{"parallel_block": false, "beta1": 0.9, "weight_decay": 0.098, "schedule": "wsd", "doc_mask": true, "train_tokens": 331900000}
Below are experts of layer 9 (counted from 0) of a mixture-of-experts language model. Rows are named router (the router's row for the expert), gate (a neuron's input weights, with its number), up (a neuron's input weights, with its number) and show model dimensions 48-95. Each number is 200 + 30 x the weight over its row's rms, rounded and kept within 0 to 999.
After each expert's rows: "gets" lists some tokens that make up at least twice as much of what it gets as of all text; "mostly gets" lists some tokens that are sent to it at least half of the time. This comes from a sample of Wikipedia text that the model never trained on. Tokens count by the router's weight.

# expert 30
router,199,204,237,184,154,195,190,187,190,219,207,181,261,226,249,221,225,172,213,215,232,168,220,184,189,139,175,172,180,237,194,201,122,169,194,204,212,231,241,162,242,262,204,191,207,216,202,193
gate0,171,226,216,172,177,199,166,139,163,253,230,193,206,228,131,205,247,203,190,201,226,203,215,243,204,114,246,194,241,183,189,210,244,185,195,209,175,205,231,226,190,202,208,215,166,208,207,139
up0,221,224,261,168,209,188,295,179,145,177,206,178,206,281,194,223,182,164,193,217,185,239,205,188,199,184,218,235,216,228,165,230,198,168,152,201,173,201,191,216,249,208,234,244,205,150,171,165
gate1,223,231,220,212,170,200,138,177,222,164,231,208,256,202,219,211,227,204,260,242,197,178,237,250,225,207,216,247,185,197,203,195,193,177,223,234,243,138,178,238,204,217,186,201,159,195,259,188
up1,175,212,192,252,173,170,159,207,205,218,195,228,204,204,266,204,223,168,205,218,234,240,173,252,205,245,215,211,228,182,220,172,249,193,180,255,238,201,171,202,232,189,158,188,147,218,171,189
gate2,232,166,185,176,155,232,179,217,245,216,207,151,158,220,202,214,249,199,177,198,196,223,163,177,184,192,250,226,175,196,203,244,202,193,119,258,164,183,210,184,167,196,177,239,208,155,229,164
up2,206,168,222,199,207,217,212,187,243,139,181,215,184,192,224,238,225,188,180,234,238,215,201,193,129,194,217,204,215,183,215,184,190,173,200,266,264,213,221,159,182,193,141,197,206,171,197,154
gate3,231,259,196,210,204,179,165,225,180,197,250,189,209,196,238,189,218,142,257,258,234,160,150,186,183,167,187,193,230,235,167,226,241,205,221,217,210,225,203,228,216,206,135,191,167,256,202,186
up3,196,93,233,204,181,132,165,136,212,201,194,179,228,222,213,185,196,198,200,200,215,153,229,152,199,251,243,203,178,212,146,244,148,197,242,197,217,158,190,211,190,163,188,186,177,228,209,202
gate4,202,175,196,214,162,203,268,262,249,188,213,229,195,162,219,186,258,205,287,159,211,192,185,197,164,148,176,199,210,230,194,186,267,179,239,253,208,235,189,166,180,230,130,170,202,238,153,181
up4,222,151,162,183,192,197,253,251,222,219,172,207,194,190,193,173,196,213,227,168,154,188,191,145,192,186,208,181,184,236,245,200,182,195,205,204,185,163,195,179,180,193,233,184,262,208,198,234
gate5,205,235,174,203,205,150,203,215,220,199,228,204,173,165,250,195,263,164,238,210,209,152,220,213,214,219,175,226,201,178,205,193,212,173,227,221,199,203,206,214,204,252,107,212,181,222,162,238
up5,224,234,247,241,238,222,210,159,228,184,120,191,176,189,186,229,176,215,179,206,232,181,242,194,273,219,220,204,187,192,185,177,187,211,218,194,255,245,211,204,178,149,247,148,203,147,214,203
gate6,202,135,187,177,175,206,191,233,177,275,224,245,196,186,208,216,191,241,204,238,191,156,250,189,184,226,224,188,241,201,238,162,216,222,227,168,192,144,212,195,148,219,174,151,216,239,192,193
up6,207,182,178,205,223,208,190,182,195,196,150,210,190,214,232,247,216,223,176,171,214,224,258,162,207,233,176,197,217,200,215,193,164,190,167,265,234,254,238,222,211,245,154,190,222,211,138,187
gets: " ", "1", "9", "2", "0", "3"
mostly gets: " −", "_{", " resp", " +", " ", " poss"

# expert 50
router,154,170,207,181,196,198,168,212,189,158,211,195,230,199,251,164,192,194,157,230,207,210,196,209,197,172,168,168,158,200,208,217,163,191,141,216,217,178,151,179,266,263,215,149,175,208,211,187
gate0,194,211,140,227,209,182,203,157,223,199,172,128,223,195,193,196,242,176,240,231,200,229,232,263,215,180,199,179,227,207,213,240,221,216,208,186,171,234,228,182,208,233,224,244,171,144,152,170
up0,208,227,235,161,187,190,200,219,215,175,137,178,214,211,139,210,248,168,161,199,199,176,192,194,268,218,256,215,202,212,190,189,231,170,181,203,203,175,243,217,214,195,192,202,204,273,186,170
gate1,189,164,201,159,218,202,208,240,207,210,183,155,197,271,208,218,294,231,193,182,197,221,251,217,175,200,197,207,197,267,171,183,216,192,212,204,215,234,238,245,219,151,159,263,150,143,165,177
up1,191,226,174,191,206,171,246,205,206,202,179,229,168,173,149,204,222,191,181,196,221,206,141,195,208,204,220,139,193,231,205,215,124,243,219,248,219,230,240,198,160,211,143,198,191,238,219,177
gate2,164,202,224,213,181,188,169,170,232,173,168,208,255,209,216,191,191,180,191,157,222,210,235,218,226,214,208,201,214,213,176,221,171,229,160,172,191,203,200,188,261,231,192,212,186,246,183,162
up2,207,200,208,174,252,238,223,179,163,200,184,188,275,206,190,161,190,179,164,162,192,210,249,204,198,209,260,208,169,192,201,199,210,210,155,241,197,122,202,200,226,183,240,195,160,278,207,163
gate3,225,204,186,194,177,203,228,198,165,166,203,199,202,181,192,187,193,220,173,196,152,266,195,274,172,198,198,193,173,226,148,247,177,162,225,228,197,222,227,192,202,213,209,199,248,174,156,252
up3,247,229,150,191,190,241,150,205,159,206,226,225,210,169,192,194,175,237,183,228,210,176,185,248,144,189,168,211,192,205,252,213,193,211,173,198,224,230,178,221,199,240,256,211,222,205,192,207
gate4,206,208,180,208,199,190,215,210,193,219,228,228,209,202,205,158,202,235,189,252,241,177,191,169,178,251,158,206,214,171,193,261,146,117,241,232,189,129,190,185,229,184,208,163,220,240,143,219
up4,188,223,199,154,204,204,223,234,239,209,208,174,184,152,188,214,153,184,132,244,210,152,202,187,167,147,152,182,228,210,185,212,215,176,162,158,225,211,187,234,184,200,176,182,136,170,202,185
gate5,213,199,193,176,248,138,170,170,182,221,189,156,196,195,211,185,199,213,218,239,182,225,196,235,175,126,164,241,204,176,191,232,167,243,182,216,209,213,218,229,293,218,174,118,243,188,171,191
up5,245,229,190,211,138,277,204,216,195,160,234,261,207,169,170,192,272,207,146,235,229,180,196,164,207,264,222,204,150,231,223,226,216,219,238,198,222,182,146,165,171,201,172,215,248,177,196,210
gate6,120,240,201,176,156,172,188,189,179,195,132,212,197,205,233,192,186,203,177,236,243,227,230,191,212,132,247,222,217,207,194,261,200,192,164,210,194,154,128,173,197,212,186,211,220,253,202,185
up6,153,196,191,185,246,249,151,227,204,177,150,227,148,225,257,183,124,250,170,183,183,259,220,222,163,230,211,201,166,197,187,166,186,170,212,227,212,176,173,165,187,183,250,211,205,200,224,193
gets: " N", " T", " W", " w", " t", " h"
mostly gets: " w", " t", " h", " n", " se", " ch"

# expert 56
router,215,182,243,192,163,176,187,227,181,219,206,151,177,193,239,216,185,232,233,177,187,230,207,164,182,193,165,109,238,226,235,244,109,175,181,172,229,180,156,154,194,232,163,199,158,212,206,197
gate0,173,165,189,252,251,127,157,150,215,213,201,210,209,159,231,147,199,182,238,247,213,203,214,205,232,140,192,140,266,185,265,219,207,227,204,233,178,149,169,180,204,151,195,247,212,223,188,228
up0,182,210,176,187,238,236,222,220,188,207,219,195,244,248,208,227,218,151,225,194,202,224,204,215,163,251,174,202,191,203,186,176,181,212,179,218,188,136,176,202,245,188,180,203,179,216,202,212
gate1,184,217,259,197,216,196,173,202,200,177,197,179,199,201,208,127,237,231,168,187,220,217,247,142,197,189,155,192,192,210,191,189,113,208,201,212,206,161,188,186,163,186,166,196,220,198,195,183
up1,212,228,192,212,190,238,248,209,246,160,144,227,178,254,179,154,192,205,209,239,216,176,203,177,198,232,252,221,269,255,216,210,195,225,241,178,193,181,230,201,181,212,207,233,169,196,182,159
gate2,238,159,251,190,206,135,171,217,170,233,210,166,202,156,157,209,179,220,161,252,205,201,176,181,216,175,147,169,217,180,205,167,224,114,224,227,189,206,191,172,200,164,235,245,211,241,215,186
up2,211,189,242,212,223,186,197,214,186,217,187,235,255,200,200,225,182,191,251,224,175,281,193,220,160,230,227,232,207,249,219,149,207,183,170,207,252,235,274,244,206,254,224,210,268,225,187,191
gate3,201,234,225,148,193,222,140,237,231,226,213,236,180,167,186,228,213,225,171,144,188,214,171,198,260,171,165,198,244,191,194,238,185,257,276,181,293,207,199,163,210,247,198,187,206,202,178,251
up3,149,213,184,177,189,188,241,187,216,122,194,194,149,207,194,162,229,182,221,268,202,160,199,181,196,205,256,164,182,218,182,147,270,261,216,245,128,197,185,164,194,184,212,229,234,145,197,182
gate4,210,160,152,217,210,175,185,210,181,198,183,155,209,176,212,198,165,196,208,166,214,248,238,180,207,219,206,167,219,186,235,189,165,185,228,214,197,233,179,179,203,157,197,144,192,165,167,208
up4,215,181,163,216,233,160,124,218,214,156,160,203,234,204,178,258,229,214,191,212,218,201,231,191,125,200,185,204,213,196,190,248,177,233,230,187,212,236,207,230,225,255,211,216,232,190,242,232
gate5,197,191,184,206,157,215,238,184,211,179,176,143,190,203,186,221,166,252,231,183,186,208,163,202,156,135,201,209,224,225,162,161,193,172,137,190,150,190,199,223,183,236,234,215,206,180,169,182
up5,243,194,221,211,201,208,238,200,205,169,158,100,195,263,188,248,192,229,215,153,195,187,202,223,207,142,177,181,222,254,138,221,151,180,142,207,201,200,240,185,184,227,202,234,151,232,237,220
gate6,187,244,218,210,255,164,187,173,145,203,159,228,166,161,210,231,209,206,201,189,180,190,248,161,152,187,149,142,198,206,221,211,186,182,215,202,167,167,142,176,208,177,203,256,191,221,202,200
up6,189,196,155,179,185,210,216,190,126,188,241,182,216,191,217,225,202,232,161,224,212,189,207,200,236,199,279,219,240,204,238,216,233,146,191,141,195,170,221,177,174,221,199,153,191,127,217,220
gets: " ", "1", "2", "N", " Q", "|"
mostly gets: " ab", " acc", " mon", " int", " ind", " bl"

# expert 20
router,115,212,255,195,184,153,195,216,224,179,192,190,195,244,181,209,229,202,201,195,240,213,189,180,206,132,149,145,160,216,227,253,195,196,180,192,228,213,156,172,201,228,228,168,165,211,176,162
gate0,126,250,230,209,180,254,251,170,208,196,229,202,178,162,193,205,156,177,212,151,261,230,184,219,204,195,232,179,164,190,200,174,243,212,215,193,235,150,240,207,170,166,174,195,213,216,268,174
up0,275,179,179,216,161,157,233,189,208,228,227,225,189,205,233,258,238,197,205,222,209,234,199,216,183,211,223,168,207,226,191,208,175,164,239,165,207,225,225,231,235,207,220,188,194,223,176,169
gate1,148,217,178,177,196,209,211,182,192,245,206,246,215,204,202,143,162,217,196,229,209,277,191,195,209,183,217,183,181,171,168,259,208,190,193,200,237,174,191,199,223,174,232,222,274,172,172,185
up1,220,200,182,208,212,214,241,188,201,177,174,216,247,185,180,234,198,219,243,219,202,207,252,258,251,213,210,180,232,218,248,185,166,216,189,184,237,277,228,173,236,207,198,229,228,134,174,252
gate2,180,180,229,193,272,197,162,168,187,243,149,176,216,196,209,202,152,224,215,255,228,192,219,185,189,174,227,137,203,239,192,225,204,215,207,210,225,137,200,181,226,218,197,198,175,224,150,107
up2,171,199,245,240,177,220,143,198,204,214,210,206,243,216,167,215,179,204,180,158,201,213,183,182,192,190,184,158,225,196,189,210,224,164,248,158,217,115,188,191,167,179,180,218,179,241,191,217
gate3,114,219,180,225,207,185,175,152,178,216,186,221,201,209,177,218,252,170,218,229,184,154,143,176,212,135,163,209,187,190,244,189,181,224,160,221,257,189,145,225,200,234,174,186,187,224,233,198
up3,167,206,169,207,228,180,139,158,191,207,221,233,228,256,228,194,217,151,204,203,165,191,160,177,214,189,160,188,203,171,206,190,165,201,213,211,237,149,121,174,182,231,207,146,177,239,195,190
gate4,192,229,169,184,214,128,167,170,204,206,269,235,246,179,194,135,176,151,184,192,233,174,191,223,233,209,200,174,206,191,256,200,245,226,187,188,247,190,242,250,218,237,208,213,195,258,193,183
up4,162,194,149,241,177,218,192,167,206,203,229,209,294,219,182,231,243,200,196,264,259,155,251,138,192,180,221,210,201,188,207,204,188,190,136,169,185,191,175,205,226,139,203,147,200,230,188,172
gate5,177,177,217,186,215,122,188,166,215,208,239,203,199,223,178,210,199,255,233,147,218,209,232,192,214,228,168,220,213,172,197,200,215,193,269,199,237,218,195,195,140,225,206,174,261,243,206,155
up5,207,180,265,195,214,172,211,249,202,231,217,219,201,161,193,198,163,212,170,254,198,171,214,190,206,183,179,193,204,226,237,142,221,189,179,181,182,188,213,198,194,195,156,251,183,201,168,264
gate6,182,186,236,200,223,193,247,177,204,207,209,166,216,212,235,161,206,217,243,203,218,172,192,223,155,251,186,201,164,171,161,239,176,193,198,255,198,197,219,224,213,225,153,156,230,226,247,179
up6,210,187,220,199,236,158,256,224,210,250,175,198,159,177,184,249,209,274,177,218,212,157,221,222,109,237,167,244,238,226,158,208,160,204,222,190,220,195,171,207,238,200,190,240,211,212,238,219
gets: "b", "k", "y", "w", "h", "f"
mostly gets: "b", " ro", "ü", "k", " Bro", " che"

# expert 12
router,177,202,202,150,187,200,158,203,164,172,209,158,197,196,215,199,236,202,208,195,242,209,194,187,218,146,147,184,187,243,224,193,162,182,120,217,210,156,154,181,207,280,245,180,170,204,216,155
gate0,219,229,192,199,235,186,192,177,208,230,247,164,167,177,208,180,226,199,208,193,196,184,194,227,203,190,179,191,194,127,196,223,186,208,233,221,218,191,152,260,227,217,301,242,217,117,231,189
up0,209,220,142,210,193,187,203,217,229,205,154,244,172,200,163,209,178,198,188,208,232,166,199,199,232,212,175,154,155,144,179,221,198,200,238,201,203,213,198,244,188,213,143,128,179,246,210,240
gate1,163,160,196,197,195,142,165,124,224,207,235,235,172,212,274,220,212,204,169,174,179,233,193,182,174,202,204,232,191,194,191,210,239,265,199,228,233,229,223,227,200,242,205,218,174,209,189,193
up1,178,187,184,210,250,208,208,234,246,199,186,186,139,181,206,216,249,202,211,164,169,163,185,155,235,205,256,242,226,181,221,166,219,206,216,167,205,132,151,159,183,152,187,151,188,186,152,200
gate2,210,176,180,211,168,154,206,163,178,177,221,207,217,200,134,158,218,175,229,188,179,210,226,187,226,171,221,193,215,207,188,187,156,225,205,243,179,153,167,214,217,240,186,266,177,236,190,209
up2,237,199,139,216,224,150,227,239,212,194,244,240,228,178,115,197,239,179,194,244,209,217,248,213,222,185,211,223,205,200,222,170,200,146,170,197,236,168,173,201,169,202,202,213,184,237,185,166
gate3,237,194,204,162,252,218,193,213,134,201,176,158,212,151,191,278,172,196,129,202,194,159,204,184,178,227,202,241,178,193,189,178,173,203,184,221,168,204,210,196,173,208,209,209,179,137,153,151
up3,205,227,212,202,206,204,184,165,179,183,217,226,167,195,219,211,243,231,244,197,173,167,204,158,192,208,131,173,223,205,156,236,220,199,180,285,212,172,244,185,212,145,172,257,183,186,234,180
gate4,223,200,215,158,155,172,179,188,280,194,207,171,188,202,235,222,181,207,147,157,182,231,187,166,195,218,212,200,212,248,191,190,216,223,227,161,226,238,186,207,263,265,205,202,194,252,194,168
up4,157,220,149,194,234,243,173,184,157,160,214,171,178,210,269,155,205,201,188,227,156,249,190,241,203,195,221,210,184,213,180,181,197,207,276,191,195,194,139,174,175,173,152,190,152,188,138,196
gate5,175,152,175,147,186,168,224,266,193,221,207,214,172,213,161,177,232,171,185,176,248,196,155,174,160,192,165,192,185,219,160,197,167,178,188,195,202,236,155,226,171,199,182,216,253,227,192,175
up5,182,141,246,235,196,193,210,236,199,205,176,182,200,203,203,137,189,186,253,228,189,193,218,182,212,170,178,124,187,172,183,192,180,222,189,153,227,190,182,219,178,191,194,211,157,207,205,162
gate6,220,203,192,179,201,188,147,159,207,220,190,174,208,178,245,231,236,183,247,184,204,227,172,186,215,163,155,174,177,179,181,214,200,233,188,141,131,156,182,172,247,242,195,158,181,191,230,238
up6,260,196,197,188,194,222,259,235,215,220,151,191,229,201,181,133,163,213,180,172,146,153,237,150,187,300,186,202,222,229,183,154,198,198,158,221,234,172,199,205,175,168,261,197,184,148,216,195
gets: " C", " K", " L", " T", " H", " P"
mostly gets: " c", " Sh", " Ch", " T", " K", " ch"

# expert 58
router,175,259,226,215,146,185,207,209,166,187,169,194,215,189,237,249,221,200,211,189,254,182,210,195,187,168,165,152,163,220,190,242,153,121,217,173,233,183,193,173,218,242,227,207,194,153,202,213
gate0,173,194,152,228,247,137,231,145,174,227,200,179,224,197,224,230,216,134,195,234,182,173,206,225,243,146,193,196,201,243,175,158,153,244,164,172,199,184,209,189,219,241,148,223,202,191,195,165
up0,158,213,160,192,259,227,175,175,230,254,237,172,212,186,223,244,202,198,187,154,188,251,155,211,177,238,208,196,195,254,196,143,170,203,155,204,176,196,157,242,187,261,190,241,231,178,185,137
gate1,200,252,171,214,182,167,223,202,181,198,193,235,147,146,282,190,202,233,150,184,232,286,226,186,230,244,199,178,207,202,189,226,234,229,258,248,217,211,217,181,211,236,189,241,165,244,195,205
up1,229,246,224,214,171,217,228,237,179,184,202,221,189,193,194,238,183,219,181,149,234,197,204,187,248,247,153,191,203,204,246,189,157,227,233,193,217,222,179,190,204,207,220,232,145,185,186,154
gate2,236,196,220,212,231,217,219,224,223,242,209,200,147,247,231,184,193,258,196,197,225,176,241,255,203,218,131,201,215,206,205,246,247,173,200,231,204,192,102,186,197,200,144,169,140,165,157,198
up2,220,186,232,138,173,192,168,219,192,166,161,273,246,199,212,217,175,180,199,182,203,176,226,199,186,180,274,183,211,230,201,172,208,238,203,136,229,196,250,248,199,167,251,194,239,204,210,162
gate3,198,163,221,199,195,187,240,187,238,242,191,131,218,201,217,175,154,226,202,227,257,150,194,128,159,201,211,196,189,238,162,238,194,183,209,232,149,209,182,235,171,206,154,229,140,175,197,191
up3,214,171,263,219,178,240,236,190,237,199,200,144,198,198,231,220,228,199,198,241,211,163,216,167,230,223,213,224,190,208,175,233,141,184,230,229,161,204,177,246,164,245,210,205,121,204,166,157
gate4,145,210,169,215,162,142,146,238,214,167,168,212,213,195,275,210,199,218,228,171,219,166,227,267,216,233,228,184,205,200,221,254,248,184,215,218,234,215,238,203,227,250,233,211,161,222,237,216
up4,250,235,243,221,222,263,211,132,195,180,188,238,218,244,249,195,181,221,184,174,219,155,250,179,166,167,182,168,186,188,172,193,174,219,201,196,227,167,190,203,218,183,217,174,222,207,210,224
gate5,193,149,163,246,237,209,161,173,152,236,185,209,225,219,213,233,163,145,145,177,209,149,197,223,199,202,171,194,232,167,181,227,190,193,201,174,224,214,166,229,226,200,213,179,284,234,248,178
up5,223,240,243,158,210,225,189,180,225,184,131,221,174,165,164,215,193,223,203,159,208,206,186,249,249,203,190,223,191,220,213,231,149,198,204,224,258,210,192,235,201,224,213,162,167,230,199,285
gate6,202,186,204,126,184,245,192,176,226,197,126,181,171,210,185,168,221,202,159,152,207,232,215,185,144,157,208,211,206,213,191,173,192,213,169,215,221,215,203,198,214,215,138,246,173,208,190,224
up6,192,250,182,230,208,172,218,178,168,165,199,201,210,254,242,189,216,187,188,221,209,182,224,217,209,285,172,183,196,208,241,201,212,222,162,150,170,223,185,214,191,110,248,185,153,208,205,186
gets: "1", "2", "0", "9", "3", "4"
mostly gets: "1", "2", "9", "0", "3", " eight"

# expert 17
router,180,201,193,206,167,203,199,247,168,208,175,175,216,174,229,228,212,180,207,189,224,208,239,207,221,186,164,141,172,176,233,223,126,170,207,212,238,197,207,152,222,275,256,200,183,221,175,207
gate0,201,231,180,197,195,180,250,137,154,251,183,121,167,204,171,187,212,235,231,234,210,239,197,180,222,172,218,187,191,192,243,134,214,215,187,207,231,163,216,176,179,191,208,271,208,156,244,203
up0,190,196,214,179,170,190,189,187,202,245,230,155,214,177,163,259,233,179,209,190,181,177,184,183,219,227,210,238,206,197,205,202,130,151,200,224,247,135,221,195,169,190,253,239,160,229,196,212
gate1,232,210,215,193,199,148,263,242,219,196,274,217,192,166,196,227,216,171,261,178,202,143,180,219,241,186,216,171,216,193,146,176,148,152,155,199,187,143,214,190,204,200,204,238,205,217,209,167
up1,213,186,232,187,178,184,225,194,181,180,264,245,242,223,201,249,207,162,187,228,221,184,198,213,274,177,230,168,158,188,148,189,153,168,220,171,178,192,151,202,198,195,199,163,208,196,203,204
gate2,157,213,197,206,208,195,196,214,227,163,195,224,180,182,184,219,280,170,231,232,194,209,194,281,252,268,192,177,203,184,235,164,222,180,258,196,183,169,180,193,156,203,254,218,184,212,225,169
up2,243,143,181,219,173,218,157,192,243,200,201,220,216,221,262,194,188,264,177,170,199,178,202,137,163,167,236,206,168,220,218,197,163,232,189,190,177,206,180,210,214,169,162,218,209,175,178,211
gate3,192,161,216,210,143,206,132,219,183,148,240,219,187,213,171,158,191,187,192,174,219,204,218,152,202,230,200,175,202,220,215,211,164,146,198,215,157,204,182,245,215,172,190,190,184,194,235,227
up3,209,212,184,201,199,254,205,179,230,201,233,196,259,214,167,197,149,197,209,231,165,178,174,241,226,206,193,216,192,179,190,168,210,159,138,225,151,215,182,238,225,175,133,213,146,174,213,228
gate4,182,149,180,190,195,184,224,216,234,207,211,221,221,189,176,246,196,203,158,214,224,145,208,205,191,194,177,205,249,177,227,213,188,242,195,190,241,169,208,184,174,206,214,180,210,251,161,188
up4,216,213,204,194,205,199,215,212,166,204,209,191,150,163,208,248,188,168,239,151,220,243,193,189,210,208,220,170,226,186,210,198,253,201,215,186,284,268,211,228,207,209,156,216,202,198,212,178
gate5,225,213,182,200,239,186,167,207,214,184,187,187,242,226,157,203,202,222,186,152,190,245,217,206,242,206,190,228,244,191,226,138,209,206,160,220,247,249,204,159,195,216,161,173,239,254,193,228
up5,168,179,165,204,171,226,231,211,195,259,214,184,221,191,167,160,180,167,217,156,187,171,166,181,181,209,161,214,206,204,219,176,254,186,166,229,174,218,249,188,189,237,239,289,136,202,188,240
gate6,211,230,171,201,157,204,174,202,171,198,103,135,169,244,233,195,213,184,215,191,229,223,177,174,165,227,157,148,199,186,202,212,191,168,254,232,198,142,215,196,167,195,192,272,205,233,233,238
up6,198,206,211,224,189,194,166,194,200,199,212,174,172,221,220,168,146,152,215,223,177,205,236,127,209,174,122,204,234,203,203,209,253,198,177,191,211,105,165,174,209,195,199,227,134,196,206,256
gets: " ", "1", "2", "0", "3", "–"
mostly gets: " ", " —", "–", " —;", "2", "1"

# expert 53
router,171,238,229,181,156,191,164,184,194,198,200,184,208,204,201,187,231,216,204,203,243,213,190,195,194,119,201,151,164,216,217,221,195,195,178,214,202,187,126,184,224,296,199,178,170,210,204,155
gate0,192,137,241,180,226,216,186,198,172,215,153,186,174,212,215,261,202,209,181,200,160,217,212,197,215,153,160,206,233,182,192,261,231,243,205,223,193,199,230,196,192,204,222,187,235,159,182,181
up0,159,181,178,212,167,190,198,181,209,183,176,220,152,240,242,166,177,207,142,197,189,223,214,195,216,235,204,184,150,160,229,225,174,285,191,205,215,187,211,213,225,198,197,161,226,226,161,197
gate1,209,197,215,195,189,207,222,216,273,201,252,158,176,123,171,210,153,218,160,180,194,210,224,212,182,203,238,183,213,184,229,214,242,169,192,192,180,239,203,216,202,245,228,181,171,203,223,157
up1,150,253,221,181,201,190,232,220,215,188,179,218,182,225,191,195,201,231,225,201,182,194,249,177,226,226,197,168,227,165,142,264,195,210,198,208,166,186,209,172,206,154,134,251,224,183,216,240
gate2,166,211,240,169,244,208,228,237,229,196,166,180,143,203,170,215,171,246,193,240,225,259,203,207,217,167,254,242,197,213,177,204,209,180,233,229,158,252,161,222,173,268,197,159,234,205,257,155
up2,177,200,254,175,215,214,175,167,162,223,165,190,175,217,195,188,192,196,169,229,221,173,155,134,158,205,206,193,225,215,194,227,195,244,252,238,187,178,183,144,241,216,224,212,171,210,202,187
gate3,208,250,185,209,170,252,163,211,235,224,195,207,220,222,132,163,211,181,200,242,246,147,200,176,233,164,181,175,179,120,207,236,235,199,226,246,201,213,160,181,217,221,157,193,240,160,203,268
up3,155,247,200,169,197,214,171,211,194,221,200,207,169,184,182,196,226,132,141,216,216,197,232,252,229,167,192,276,162,213,247,195,176,209,216,249,224,170,182,206,239,148,199,158,197,154,200,221
gate4,190,228,241,181,224,191,211,247,217,167,204,158,189,255,239,222,190,200,173,130,209,233,228,202,142,212,234,217,198,209,124,169,243,196,201,198,179,234,236,166,192,236,275,209,197,255,201,188
up4,221,213,157,178,193,273,167,226,182,216,217,196,207,232,214,208,133,223,185,177,190,204,171,190,195,220,217,160,196,154,149,200,243,216,181,266,246,194,160,246,216,216,212,164,208,211,132,198
gate5,244,257,243,192,158,176,268,186,214,147,175,234,210,188,211,230,142,257,200,198,225,199,190,218,209,204,204,166,204,233,194,197,251,239,230,246,213,193,204,239,189,214,195,172,197,219,221,153
up5,247,150,194,204,218,234,181,237,185,225,233,238,244,224,223,255,167,178,201,201,178,175,201,239,193,177,240,187,231,250,182,193,227,159,212,185,191,177,233,187,185,212,216,217,204,227,200,249
gate6,215,183,265,199,223,211,191,198,198,163,218,201,203,199,205,197,190,230,214,169,212,206,225,232,262,153,152,192,209,252,209,231,246,194,241,207,223,213,203,231,197,252,220,261,168,181,188,202
up6,253,250,184,183,205,195,177,212,150,195,200,186,272,214,182,239,194,212,175,174,186,193,158,278,245,192,185,210,219,167,173,233,173,120,228,240,230,202,204,220,206,201,190,231,170,168,209,242
gets: " C", " N", " F", " M", " B", " G"
mostly gets: " N", " Y", " C", " K", " Sw", " M"